Weights of a small mixture-of-experts language model, trained from scratch on English Wikipedia.
Size: 10 layers, vocabulary 8192.
Experts: 8 experts in each of 9 layers, 160 SwiGLU neurons an expert, 2 picks a token, a sigmoid router.
Training: a variant of Muon for the experts, 344M tokens, 5926 steps.
Below are experts of layer 4 (counted from 0) of a mixture-of-experts language model. Rows are named router (the router's row for the expert), gate (a neuron's input weights, with its number), up (a neuron's input weights, with its number), down (a neuron's output weights, with its number) and show model dimensions 0-223. Each number is 500 + 40 x the weight over its row's rms, rounded and kept within 0 to 999. Numbers have three digits each.
Before each expert's rows: "raises" lists some tokens whose logits its average output raises strongly, later layers aside. This comes from a sample of Wikipedia text that the model never trained on.

# expert 7
raises: ",", " in", ".", "\"", "-", ")"
router:530538508472562488528455519506461436521570514517573470493511450494480430513475513570433466513499428503497593476460452455511490530450492480531447480464503452502505484581514486487441490428516553566451528549507486465575585502539500498435577520478512500492505438537540528428577598467453532448525473467483543478480485489473462558532512467500472509481555497527531561493531513466518414577424533525477486495479499532505506519463479415591427530581500520512510490460502503531447556485501435527491481536523509438504460619478507511466430516566499534514514482466545510498491463507525498441496482505520485484458527472500624463579404536467502467509444506463496534493495520495479519512472
gate0:498520536448518464531479469522542551507460458545535546455506496471446541534515549519483467519536482449548554534433524541505509504511457550485473492509504526528480511616511510502497510526399459486481477499523506433606509458497490527526581472471476487514508486440497484447521424496452454483514446448498540492486438550519491460529457579472458517462563477450491477467489465499524445470407494592537472508420508465470512468465456532600626511552546489550484430508488430507466503482484469504520444477471492461477495511510494500462417533483509551410575474498521570477486478520538524530503561492579544498476562500520435547478511489419493500472539584416543467449538509517481480532496
up0:481549510561419488447528581537468475514475460533495484540532538448503466539380494494501551524463516446444476464526450454534529544475478482535610532523442499527471475506468513508522545476551574485569504527464500460532531455438436449510568470453529470565437549491476442452410444485553445568557508526520553521465525428446490478465502460522582501477501473599428503507497566541510464491490418465451528554552558483489525492503524463509532538510505493496554530524506475534527537534560524531540490467423434545582508477483466522517485505450485546549505508479501507575514470489514515576568522491471509511483487515419520492480549545464475523525487465512504512567536504541562448499515
down0:477505527549531586513469460664488475503475484508492538468515490508455585514471448472476464504502494582506501529526486428421493453532495498543522498514481534550508506469453486458448510509494468488451512542480493402533549510531455469518446490551470465485463499511437473456414491545466510463527478499485494440477523454503509457480524442463487538528553521485540578472484496480591465517464598501487537459446445527502472487491551452460516453489523470500492423517560456554464472535496499445562480507478529536469529527529503496507571533477508498533496505537482526514511578505605498551454457486471502416466512442545489548524551501515445408401480609471443425496535537464505496484522
gate1:465418543502531549533449535448419481464525451460433507553468509471513442482536478506469446469498510474427562456524536574527508485559424504550476506469544470550454513414511485516511504513517510474473521498446453433552553442477505513479432524552516502500473498479563392533581542470512490461552429529453437482443479524560486483495506490518464518504551473553547444525435498460539477415482534436560513469438552435559516491470485482471520472524550519413527551474499496460555523511576443474516518465564509491506465487462463481458508528433518492511553508529600480428470560511527477480536584491489409471533489459523512486462454468501537509522507493533566484514517556471492539522465
up1:457529518552469487450457456443477517488490499467467521474487507489437538557473505478515485516480458545556449542510476446580536502528505532436560474534451575468513508493442505490437468551523433512456498473475513527538506522481514443546582476496506541479485478463526512471482509576463444451543421480454428507451499489463486542448535430499518470504458524526492574505568552432536514454499575478475547545556479432519500551473463453535492530564489584464496554510546560479582462551508473513551420559469494516515499528461513582521450449438524504472536541575555523450506520499489491482443567562467484579493476534454522457559551526485531527468460540543481498428511477558492406517551
down1:507521482565448512502482411510570580476498493432433483584516460462568507530538488521533503522493459432529561494479452439404521465497535481523560444475531555496463500503548499571499510525541552451441452474497543510552526501457493442510500430513477507573534462426473518486477478556422480486459473481519530516526548473468523505458488535479481559529455483454408494506546508503481467535544518551478542514494505493490513455501517452519474454518524484433459482535484405538541533493422521531469530469406497519494460569568508511461486489431465569437515542489532519495477464552485517572355456515521456526495453547542517554471511509467457537463524432473484508505441478451497527520561

# expert 2
raises: "-", "e", "y"
router:523521522542436521462463489461447403500476502523463521511455480585558443465528411480508513442528475446471452519587481498523455498571489470516535481446523539457526526532509508486473458518511531510500423480505453556495525523532515467513544468506440471554499592483515515488550494483489476490538505575568480493523469519530526462491504535514439479533484456545502463545583562563456508501546604577475512475477526457466496487505507543449538494496537521558503482471538517513502478506477494437506503569498456545408566475493540590591455474466532407558479485520497505581466462542551554474505448467545553539492545540421433510468521448507557507488484455530475546514501396463438504483492
gate0:548525538472495485533456493466486505567541467497476439536595543508489474504482453534547490491478446501518441526506514549515436483593458464512572490511445513560563449470477500493503455486497428504518530566475484496433499503486501455522492539460508457561485476486510538516472526510532465460462528469526487610517510560509497404488504555493496537478446570547465535499519544519511513496460474508475497454504450529511369506537529513522488468514477561493416521494454498547470461479517514487472547564507546520524479509551539570543497465493485473501485537428471491487457516530511452594527529452489432477496503440483522511481393564554434399514511463497479413587508439432525574518590
up0:498450441526504453541494455510512468514470467580489489496533481553476577489471472513493445486471491456468500457511505529534504515556470556499478494509563508533523549459515536529492450485479499464483525557496535476472519518448505454536457439576500498526485480474545490488497513537476532485512548468435508486523513516516526478434465518530435537440551459531478549465464421521526501525502504509533512540425486612528379441514589480534538534451503468520600571408491495497515530500506508540510616570456505508477554425477624522447457467495447466417504485513529506508499442465413489531493503502568464492458499459540478479529446371530512489564562505486462464485497496501505509450453
down0:479570543540500524457547540551460438459468491536504540515519510515546563514509494489429511534499467421369450498476487505515530548437494399566509445495465429471451557489471539440418538519558579538472520469514407479503529468494470573455520517504469460394519470481573541492515505451522488490559481439466508511557568483496482469452531488494516461538575601526517470457494486534496483511501486482432523502463492496453521489496498488443505477549432469491518517492498548484532524401553493478483469525495583478488469466507535532479519565464446551470513531489526485571473477471534544487483524557532480489471534526467425565582459481454453522512543573468441535502468476540503527504464
gate1:544487521535531559482553488555583424565482475537496440589487442466483566495494539458522486494514496471506581550513562417474552476502476485483562466443525437455500498472467548584469498445559514501490470510484464494527503482491563473496486547503549469511451449484520508455493499502515478461450458504471462520501471512447496512533489512509507543540460511574517477541523471516598504462517491556529437493542509482472495481438481468542537473480483493504433521450513557494676466513465478520461494504527530522474561476452577516581538478536452500473551565543478416483598513501516545582455504450480482509523501469526523456515480428538504491489531516552575507556453450567462433500515
up1:530472528522510502537487462464502508500480394488498469500533525411527481509454419595485438540487483483568460570498568463518400526551502525464545570535436494578482577476601510493498500522499532485517448532444510522486457549472524509529506519463470452461535468556512482535495482464549473476539505493492585413543474502534517560496456485555551543504527466555475467425490480546465503399487489500530472512535475516487546527527500528500481565506481571500519502512539487470572523536479539495540515438476422515517475515530479520489418495491558441584458476505449460517484484455542507614486546506469556546533491521491460530477400421506458456474454496502559518498548509483434524486470
down1:556531483476493521494479447522534512506589504470478486452531466533471500503510441539477485555483527518467415516507483531499489585567515545418486498559455536484595481429525541621567479435593539506451466515531529497499419519514494507451486493493478500457510534481495489542437459473468594493508488456549594455436454473448544566481466487468514501445514504575527514511524554503518442458542523480473537445505502498485494482528485471476463536523558424517523465469481467531541506388486511518479507498522498402420510504503455436516454541497494466529513545474455453586499393518455522496461435521509450479523533527438514503522461399471539506516557515473516485502484505475497476564480

# expert 0
raises: "In", "-", "\"", "The", "M", "S"
router:528492478509544525500441490563486503532510432518477609494474480517508432572498446498518481478555407479531436537569467529499536402517515409529555473456465493472533514477505490536476499446453509603486514542453535543478567501445508492501473523561429504530545608490481573538553477524479572510559471474549513421534473464502532485489490502551471481484498507504497490459557532524483529519552457555425528517556538420542506578469528506549519556456467530523496460429533565482509475542442484442471520530487438535457512428524512505498411480540518455489475452475516436499520507553506465495438446481506508514440489479510465423554502503509500462481572525424476522522506519522526500571466
gate0:534448496541561483566507451595550562432485514401510523559490471510469487501479392496527504458510536512505584572449470541490423497608542463527510554441460448508524511481557531453525457514471483578511455485478502463504480456442524508536566526527500517492423527482475474486490527491512523445534523510472458485506435501499579512499400552498512488541432522475480509458532547535553475487522511503493479488523552546492466498505562504439530472460501484532421483408543478487467514523478466509489497443519511415496501523537546449554498475452468476495444498502511614467537504456452537486478531547536461512504554521520527543545489455539428459513454453536493419474488468459404558478481
up0:478473479537501497488491522516533503490487505471493544519461472479457460526475468499576523517471590477553464510501469476535492547512425454535507525526524493545554521446566448441523520518545481518511463469508559449553587496503527455476559559610491520481523462460491438483493460508468485523584488582485520446493572504480591504454496562506493497488547498473553437525514434502463497571561536407534467458530494496485493486426489528480509561535442517496405494453473517534518524503516460500484408584529554487555477442536489550418525514486506522510452435512589608483492517496455427496465490583456478518515521559482497534483496418481481562506515486489510433563535499488428494484460
down0:508486429553438551537501483530438518523551482436469583514413467529533508585492485477493510470454561441514534456490491534460454497562462501456519498569516494559503459477500456458451499498562509542546492550484532478571569545518477474517497558550489516526590491483534428526611492487507570521498469506483539473476497521433497456542502488587553470488492535442497487479440595456529507493561488495553495492519480446494580456400575437470450446465496552444482548491469503490453566540501505466483498485450469615532470540507477506465498482525477443510452504488494476486554511457497534414518514530489517468391551507505500472458512472523452476510503536456443482504469500439470498459465
gate1:475487556454520553561540525449500484487467525431527512510416455509504530533502499568457482518563503527552498488513571493564492510546460398528485510517500518505532575506538465470498458492483488511598505546489387500538476476495505542543497520527475496491566500539478508421478494459540522465513487578461525531455504577536505471457549496494497548462422495536605465504444594514426439529483427439430573395476491524471508491571494557556455523541503532507426484462510503508556487493556433479483566438447477466527488478442531539501522512553533506445489462492531575467484467466442496489480570475477527406508473455512459503486468508522489489508504535477509557476449526518454527501464
up1:462528496467413595526456522518535451421457512501472498525472511503516510519494538507426481527496453423508516519438509486474482516529537483516552471515551542471502464476525481475438526526417573493545569547469493473522535585474457505518437603527480462428477496434464485521492473437529539533544502542556497456527515499524511489438429566513447390445512504574512504491449520432534528531443497528472548489489498453493500493518436507445521550547439510499523576456503543485505461522476481466530463407433445504470491511430514480599501471486498475605611485512499490520506581471484471528490481506524464533574517488516511522500532466537498491491509490531491489612490498533483421509494
down1:430513540505476463464583452531515536487535561501484560506487490449494450469467451484527498547517502518449485450513527499491505500513572461518511502541508539511506516550467537440498452529461583544484477437532474486417574506583492472527493518459481486538479556438577503462472495489473546465474530429442388455536453473526452503494501520521537458476532525472497566489516551446524536471514514511499545478472551530471480368548494534428489487449554524547510506497493413503426502457512507520543549523505536406573468524464522534453498535490511517495471418534540507458524459481528484625577529563489488573549518525545524497529500451519519486537528554522461465540476518453411457452477

# expert 3
raises: ",", " and", " |", " (", "-", "\n"
router:472475542574469475405536484532473528533491522510436534524542503543523471528464515522541513486457428514479457564547502548532376449424478486613501494490450488448551507498490497521422477435458549531568468489500470473477506500477556523516464471467457549509532466451465605541504446533490555535581541512553482443487550467549490538568468417565491528516509476489462547538520537447514524486492489580465476458438520486493487532491549529554462503546494574481492452479431515467509471549450543464426549522537473551457514555466432508511476490452511456554434569546521438471529486465484457519407485469492475516530488517512527461560565494486511515468534505462519478523464531524462542540506
gate0:547454488484530563469576424442498469448488484484503475502453475471517506518563561467432538525442520450535476564526507535555480491504424509543528510506489496469531501512484475495386541563513496419493441488539452513544554485517481534470537487465484501523520531491489506447471633505449505489455497481543589448530517492459517403529493544522489568488588482468430508489452500574475568527547500471495539582436583501507454532511530554477513469486462512548514532476527553478468488503500507463453462452498530475469512527510448471523534516515478488553456542502472443533563543460455556394469452483548527485557565466546539457487514496509487563501528506427507569541575526564492498456493
up0:590548503500458552445520464440543531466486519462438481505540380512571532537566510499502502525483495464574518554503513625536493512477458536512499498509462533496526488536503443509485571497494483430497520518501434495578495524478505543577527431508499458570508469475507527524409534476539606501467481561549556516507481466469498451496527552566472552453489527518524444484485500535526540403534516486506522551489458495527495528490413504491443495507442526582477497453504596476526484563506552440520479477475498443501560555493498484539556487494488493591569512487569481469468532472411471427506484496466452568492527489454532490482443464524481535551483533480486534501511525506519556557519
down0:558505518541508535567464503541529504438536527534487510426517543448395522557506506600484497578559476515519512499435489453532473548513481455464482517499527537478542483462505478472542591502514511565437523503498449517466530488448504489492478457502488527538519471507487522491439514415530536532478460537549484559419574489538524481564502570486410464490476480581478525471386506462489529472448567438475515527532492491540540555492540478442492537474506503468487526609483584509502482516503491609493535477537539489507516525494492513466540434432504369524506465464508536520472545450429502527507529482469505518498453507418513482452498517585518501445460479519505523550512437514455494468516
gate1:502572556512513507488491500530571450496482516468522552485550585540478485469448490593472516476502502528515506500507502554479513497442498487451482536514557448495460464564534449515450533551533533443515526499565532542515549472547595598428535492488490510497520531454546475504522484591517456453452490511523490482556517454429455475542519538438466556441491505446445527482466478537548419501477494508552512522458437481543569509570405495490599565475487480502554486534538463540581491563506544474491519450523493482477582488499501450439511459508450433528517546452529534479451487457519546456464508517558545491438515476473423538544521523446480591498513553518490454543470503555484534528486
up1:400420526481474428472517444517562471519480477510490500500498543527541519522528510490465489463518514528482535541487517480483609537454521513567513594511507522490493512556526483543526493514451482574508444530501486552524456562600470463492543536529391510537493525585492470457583474546507462537481477502543542510532438526497446515468470539565499383539457458534459512522499529491443550467476516509536537525491554475521466539485510527473508494543526559479466522554512433548479542440466530500516503547462494551478520553478532519491418518405536493511500493559495514516381612529526497426560449503467501475494485513530581502559512494479440445473438431537501484512475462470501488510483
down1:453484538450504467480520549578500493523371471512504507521465510474436569535427506494542441439462521489369474538425498502504468509505520523541537524454467429479478532442496519514417515460504512491415560518497509580536511447482534499569535413500475458466515477487571509519479451478495470462455466473469531446437557445507523516500504532457451527524455512431525511465506511519539409448526440573550571493573488590475540473510566525505438474451532443517506509504523523542536570520490506446559520474438501494492528507461450478517496446508469494485530533453478553531466464458470488461529490514493483520509498476500484499524532517475378522535479512499498623496511529495528506440479